config.toml
experts_per_token = 2
balance_bias = false
init_std_router = 0.024
vocab_size = 32000
optimizer = "muon_variant"
learning_rate = 0.00473
max_seq_len = 1024
Below are experts of layer 5 (counted from 0) of a mixture-of-experts language model. Rows are named router (the router's row for the expert), down (a neuron's output weights, with its number) and show model dimensions 0-255. Each number is 128 + 32 x the weight over its row's rms, rounded and kept within 0 to 255. Numbers have three digits each.
Before each expert's rows: "comes before" lists some tokens at least twice as common just after its tokens as in all text. This comes from a sample of Wikipedia text that the model never trained on. Tokens count by the router's weight.

# expert 68
comes before: " to", " a", " the", " as", " in", " that"
router:176115130124146114110093133122187128108118109072137163091084142090177132098167154124079136135088160089166063129153181098136118148091138132124141131018132085153101175110123094142051114100068134106120083072140094147100154137149160102160169092158103112178144122109160077140104200142105137119108130097104104119148094146093133140154159148116128134160236137099099085213111096163117084113141072146068122152119152128132063119166125136135175098138073152059105127167122129129144110101129093162109136141137106123139194144183090146165143154142133124199112103126093132112170090087095115207160130129186058153214092170129097159146110128131157143133126164171103125166106118157116164111184154113127128156120112137118139083103089118102131123172132122084151122153156091138083186151153095
down0:139151144124154083137082129078119102171160153128125165171147120215093157134077141170157112087111114126108160126067091157130159157143140142106133115166129125129138152143116068098116116114144143082099180100108167103221077141147133112167145133120150067082063196112120155118128156168088135094115143132102128179115124150129130130046101136135103110099055122100177219135170119113168069163094142066192152185160057147122134157114105175127100145099117137163133125143057118115126089170162120113117158162191152108115102160167153135153139137091144119190164134103099146082096132159139135088144097143139153152077117081127122087133193172150072156146154120168139181155119137153155108135129109135115150129109147138054119099120125122144101196080070097155118139160091159132089122128213095

# expert 49
comes before: " |", "\n", " is", " and", " (", " –"
router:131148109102120100109123107107174142111167030151108166135091154120092089102138156174119157113141181109136138119062098118109108161133118077148163151155170113098144166186143142170145145170146123141141125091130116091182121181157136129128144157162112133076126063098142089176139177149122090058129139098114143146115140142141056134106173077129142115148184063116107088163069149089118095126145111146041125115142089090168172153164142132159105150140108082159051116120098153115152079111101136133129093109166130105098154158162175129152228109155156108153069135132087132093108175106147108096130062173138133109119075122127155112112199067110100164142070165159059156108167174103129102101165107150111135124151160091109152146061092146139077098126164074088161130140159143106081170134125149
down0:085093113168128084107138094121189118111123116143079159175105151174141143168112073063113168101147107098089099190113155098117114131108040176133142096106064125109117146106099064082074139150069127090094137118117091117126096166111138090109127112111121169121051078107166131150152154154100103084111174113174194124105105132108120118157132142106155154128124094110108083129167133126139128120138082149145066050138092153158103172173113144162093072118111165085167103117115097134211101150140172083093114123109162189085101099119119087145146081109189141159144132146117148108085151161130114096239102094096141089118129208052125102167135145125122149138142172087099137148132064124098122115143135147071089106161156105152121147069153129178115093164141136120127106117087171100103135146122104

# expert 9
comes before: ".", ",", " of", " States", " Cemetery", " and"
router:172122111094152128097137100081174123126165110135134163144040167143087055092136105161170171146080209102160077149100051092139120171134125131109166121167162015147126194156096140180084129098097190126100091105084087119137135143104185124129129135142097134111148091109143112157160149111111154127107115138120084123074099145115091157178114047107122137155052109151082186159116100155125099134163111109076087126139120079126143162123093076131122134139086152138117121119111109132156105163140066144092102103129076106139150184086107162109085114157102152166160146125125162095145145079125139146101052159104199142099090147071128148111151138165152129143129128181097129111117182115149144080143208152089168123121122089078166110122108119107096160085134109090160139144119140127101174156135080
down0:111143135075156109168106138136201155135154083081121086131167129087086127128128115116144139169128118146129068134142112152142147088133134148110146132101134150152087119070101102173162080151076152175115101103089110104113139103125051123210144181087151170065105088096130151095077070151103146162116174107114156154131186089138141099126126111145103098147128088088198181107151165148156150041138115139108130109115154104168153106082138144144127136137080160074158128160157148127147089083093157141182125071131154150133144157115150149166169145124118200138160121175120101095216135094119174136155130126102182056061092124088181097161098175172152174148140130160122064126122092100093166203140096178134107152127126151114131137137131096147131127124104203159109120163163154051090137099128128

# expert 62
comes before: "\n", ",", " Stone", " (2", "yr", " (1"
router:172120111095152123095135097084172124125161110133128164140035125140087058090135105161174175147077203103164078137102052092138123175136121125111177121160162016145165193156095139177088130096102190124100093107082091117141131146105184125135126137140097138110150095106145112159162146116116154126111116137121089122075094143113092158179120044104111143149060107180080180158115097155124101131161113111077086125139122080122141154125055123134110136139091150140119137117113110129158104165144062131093097103126077106137146185092109160109078097155102150169150147088129158097142146081127140145098051159104206137097093149074122145113153138168152128135133126182098130118117180115149145076141198152089145126114125094081166111124108119102099147078136107082158134134114134132104175160133080
down0:143128103111121151122107112069118089085118120125121137115145121095125170136144123136146115095069102114127123158089088113128124133131128198148099121148132055114158149154087185154119101143124130096126149162131079126175196154156154145143160076084122136097202129180115116209135111099200119146129172148218162172132142133196137052162218118147204122078168131058155118156159182189115136145097142193100134132060128140133189136158125111094108098164072103118113167192151151126139110093138092174120141125080158109118097110129126178114130106152061184128064119112149104173132173165132132111103164084142099164138120119151111132135151144169205153061114131106148128184137156106183151144110155165130141140133140140122111119145108126073106122113101118116122053174130144120069122089127118

# expert 51
comes before: ".", ")", ",", " and", "ret", " with"
router:174122112094151122096135101082171124125161110135130164142038158140085059092136105162169172148083207101163081159101054093141120174136120135110167119163162016148137193155095143181086128095098193122099092107081091116143131142101186123131130136143098137112146094108146114156159147116114151129106117136124090123074100142113095161178113050104116141155058106101080192158117098157124100131165110109077086123138123080139140160120099082135114137139089156140117091123116109131158103168143060131095094100129078098135148188092104159112078097156104150167151150114124155094142145079128141145099047158105204140098093152079132146112154136167151128139135129181092127115118181113146145079139194155089175123123125091079168107122107120109100157084135108093160136150116137128104175158134081
down0:141122155168129134147096103064155114128127168200121126186114092161150117129121133117083110150144098171211131159153181087143060121110123113150139085157131169227154138160155167138140172140094109137120165140096089118166091102067169119110112171108112155152126148167075125105156121212145128084130102088100169152166090138084125183120124112113097100151096108150171146081120142123054188120081125170089094134108079128119101181115125152046184129118130099084160154140117076077111097175116164155168127099137145149083115164109149082121148125158143102146120114151142105105134076121161158146182131127109116099158120165095172126119144072073172119141084133075057108135111147088141101127116171176102167125188052098111100108101215113144110108148122119136131115143099113124115177180095131

# expert 52
comes before: "\n", " ", " 0", " 1", " 2", " 3"
router:131098107122171137094139127133121170117181120131114174192110123085135091151154108177161111157108130120200093139089172134104090151158128129128156139149206130194127146166137115160040139175114120123102076056045113071152113251114182097152171123150124086080132097148115177098169166072135094143121133115119135116109107167133123114118156103139143125117084096130133115120063127114098104146180105075108099088097156126123131126113108138170128157075122132097119116132106067146116072114093115109125109149131112121145136178138178120155105153142111151140126115146135128112141150112103174109133096205159157126069102123115150137105189096092153086130137252157102161177060087071159107082159176142104139134142155128097175105073130108092108136108136134113167116090136103054119118144149100
down0:044130146132215161188090150190149155156092117132137144144091086163130092040182130133127132165120116150126162129092171097072129126142165102179151116130094114085062200109109101157141114170124121118147121127127115189081080101116123141140116158137057148090114117168224088110127102171185096125148168143124151090119109197128152100161142108143080153080107120128157129100116120152084118110130154119161127170096172121165115112142150143137143111162168166083135124074116110104157139137108157109153165160180111149089056143135155092124150114141218102122166144138110100124105142217120146080137151117120097157143135120133108143114179085123068166140137174073118122078159176157130142145073105106105131130042121133120140129168126151160140091114134120128139134123196099185202089111115154

# expert 44
comes before: " to", " of", " in", ".", " by", "ing"
router:132108169139149085136096121139143196095152136146130117130115111160199143122108129131094144139161126068117120177073148108147129145131133077095180170091149090183112152199079065086080141168078197130093105138103103082090147115198212154123117076152186170098146088107164097142192121092077102101127151143091111130123134194055159165186162098133128109137164117142092099146118160118116148132127130093086173132076093124108121157134144133126156077103062123142134117168121143136152076087117078180089163119121108094190149126167113083109154156134121101158109147123145116121122153186143155168115097175169154094160100160111153132191209135119129128161162138148134119171128106204138144097110108112138111095120136055162160187101116105091108112171154077145113123160120106137076162122159089
down0:167147139166085102157127153099121157113155112138106106085166086106179130089144145102138147066161093126122187141120227120137098112112080095155095166112157144112125132122136096142143161127080116158117171153116121128077074136074176164123102147094100137073145126117211128129176057219156104124151135172145108122098111102139148116120134089125148113182074106116179136119117110125109117139080157125091148119112153173158123197117179100118173186131137139156095156149190129103184059108134123137052144091112191129224130115179110148111174112102099108106130146126146164159133138167090129128142093103114085135121063159145203188147092133120107105154110146066153115092144084132182145131170141155126159034080132112089115148143077098121068113142109121124140132141100133168140134161160163

# expert 42
comes before: " life", " after", " is", ",", " thereafter", " Town"
router:173121113093150130096136101078173123127165108136131165143041146141083059091135104163173169145081211104163080142100052095139120169136119126115158122163160016148146194155098140178087130097101193125101091106082091115142134143102186124135126141139097137107148091106145112158161147114112155126110115137122089126072096143112091160179118049104114133155057111159080196159117099155127100132165109109076088123137122080144140160126091103133120137137084155139117122115113108134156106164145066138091095103129075100136146182088101161113075117155102151169154146116126158091143145083124141146098048159102204141097092154073122147112151137167149130140133127182095132113117179116147147076141206152091146124094123092077168111124108120107098156078134109081162137142120137128103174156136082
down0:079140119120169118143160190121136136107048100151168126136117126068092084144136130070144134148120126134105129108107088082094067089150169080138100157064151196134128094144118100103188122148139114173159103101099121106177177112075151122097136157072106108129097140164160112107121121147132120131106177124167113119136112140126116091142167067158141087071145184185125152105087175139156182137168109091113127164131107067085195118128098097149146085084098165092097137127075099107143091188095137063182134129134112140100115086170118200141185109125085138125110128107163149137096139107126146122114136140122189123119109075140083164181119070088129114139115107159056169102114119096090106100101120184142115131093109152134129105066090067080085156135144131113090117227122055094099091134117127

# expert 33
comes before: "left", "frac", "right", "rangle", " transfer", ");"
router:172121106090147125095136095080174126125162104134133164143043139134090058091135101162169169151084210100160080130100052096140121166137120126109155120160162015150150194155094138179086127096099187123100092107082089118137134143098185122133127142141101134112149087107150110157161146116112153124106111136123090122067098142116092161179117048103113154155050108135083183160116101157123098134162112107077085118141124082110141167120082116133112131135084149139119074120112111135160103164146064139101138100130074097136152185091107160113075119158099152165152147114124165090139145079124139144101045159107206141102089149081128147111152138164150128139127122180095131117114181116150145078139201150092168125105124093079167112123106118106095156077136109088160135134119137126102174158136083
down0:191117117190064103152130149187072111122158125147141087125161139144102110102068144133175146143177136097144130135185177133106095091091095137096071112167176142158112152155072127074152128148128107149149100112056092180136135141101114107113148184125118086167150169119129137093182075104168159163107128132124091176093169122080096108177067149123117158089120134126150100081143196156160039169180075162113136141101116127099133112168195155133129120130134153084132137133114096100131140193077092126161131143130086217087123159127138123128165164021134132182111130099146107103135106106130145089099150145180056128157113184106130126149162155146146110143108100199068115123137085099171131125131158084073138137124111088144128121102132152130095167147133146121081115161154110175169094141170119

# expert 18
comes before: ",", " American", ".", " No", " and", " in"
router:173122108092150125093137101079170123125161106133128165141036133139085054091134106163169168148070209101162076151101050093141121172136123127114166123164161012148144198157095142182086127096100189126101092106085092114138133142105187122125130137139096137106150092108143109160161147115116151127106114134123091126072093143111094159183121045107114134151057108147083196162114101152129097133161114105077084122136122079125141158125115130134114133134091156140121091118112110131157107164141065150096085100127075103138148187085104162112075095155101152168153150146124148095143146084125143148102048158101196139095092150077129147112150141170152124133134125182094137115118181120149144078141202155089142123123125093082167113127108120104097145079134110096160137139117137128105178158135082
down0:071163145152087164143182119121194094123099100105161118174120144102152151119143132143118155162177091127058152118108136190106106114139083104184091175124105128123111126161111138202136100161048072111098160123064084153145119134190100102165134058125161161129139116104124136158129146068160104126147193166173108125145175163149116178076143116152107079088153153114133181148188083075126119086160133120092150099180138118153115193126139146194173140137088124105096128128153136083109100155095160109175117142184131125127129148139137121114091130088138126144160189154115169154144139186133086153156138137076223070147146175148161059122138150085073130147107149125131123112114112128112129112109110153113063114148099106117111169110104118118146088092071077156172104101151083052107134159139178

# expert 48
comes before: " the", " a", " his", " their", " an", " be"
router:135098171123105122124028127140196074141196097110163135134089117094143115151100075076105154136112135103192148141053147082142104154140117121162108147137197093180120163173123107081083149099098137110089079143104134117143174121144159118079147131129110128065158097098121122163195138128100147130108100127116114083094107090086110180142059108120144164149131109135106115155092160169140136112130112127113149094164147046149129131107142131122176132048098147083100136190066141171139180147167095102133113176113109117136186170151128124175124130176081156133129133124127148131111202146167156150081129130169156117097107182089113126098167080142141131111109144172117106196082138196168092061140135088116132156185128120132179160162076118113131156123105119160164095165134124154110200124171083
down0:091133176090119119111145166115087137101081145145146123146134124166137142087121089096112137125127110091120158128132104158096149085135116170111203108140072151069102158180131158151127071130084138064110149095108125116128090155163166076122087092157156112104097087106112112105146100078049101155097147128179091155135101155110104172115152131126171117163184161092087091136107164169112117138107130129101091183171119137163184143164133180121109181178128111121182136112106160102138135186171171077133133180041089097131159134106118165144115182119158118180078102138146123102129129124129123158149074142088137113167114151136163139194124134124100133153103094092135076139127104124079141113156119108073129097136132091179059122126157157103201051195151175161077122116190045093121077087161125

# expert 78
comes before: ",", " in", "N", "s", ".", " percentage"
router:174121109093148129096136099082173124125161108132129164142041133141087059089133105162169178147082208101159078151100054093140117170132123129113168121162163016147162192155096142179086130095099190128102091102085092116138133143103186124134128137141099137111148091109144111160162149113114154128110114138123084124076097144111091161179116047106117146153057109157080188159116096153128100130162111108076087125138121080125145157122062074134119136138088150143118143120113114131155105165146064143098098103129077098135148185084107160111085111155102151165151148116127146095141147083124141146101049162103203141097093149066125146110152139163150128140131125182096131118118183113149146079140206156090132122118123093079166113121110122106096167084134107089161137139117134128104177159135082
down0:070087133168133139104133157088151185121115069172174172091119140148164126120143134164114118094201154095146122158090154152123200178142174107113178158109167075161142099154072107180122194079085138172130141130087093195113181072084142136086166157112118184156131175108082144094156106139202124126150137115086143135114110135114077113115089168144147162101118116146134149104097064136083097130110154144128121142106188099113157159176130128120135166071107134178096143207110115085105121149113138086125157117147128101115088132136128120109113094117093155127119102179121070148143023167104127176135124155063095126144099069130131141120141124139072220096131148113073102120113129167118137131131084119150128179152149086143103131113178170118106092105117142142153177129125107154195112050132107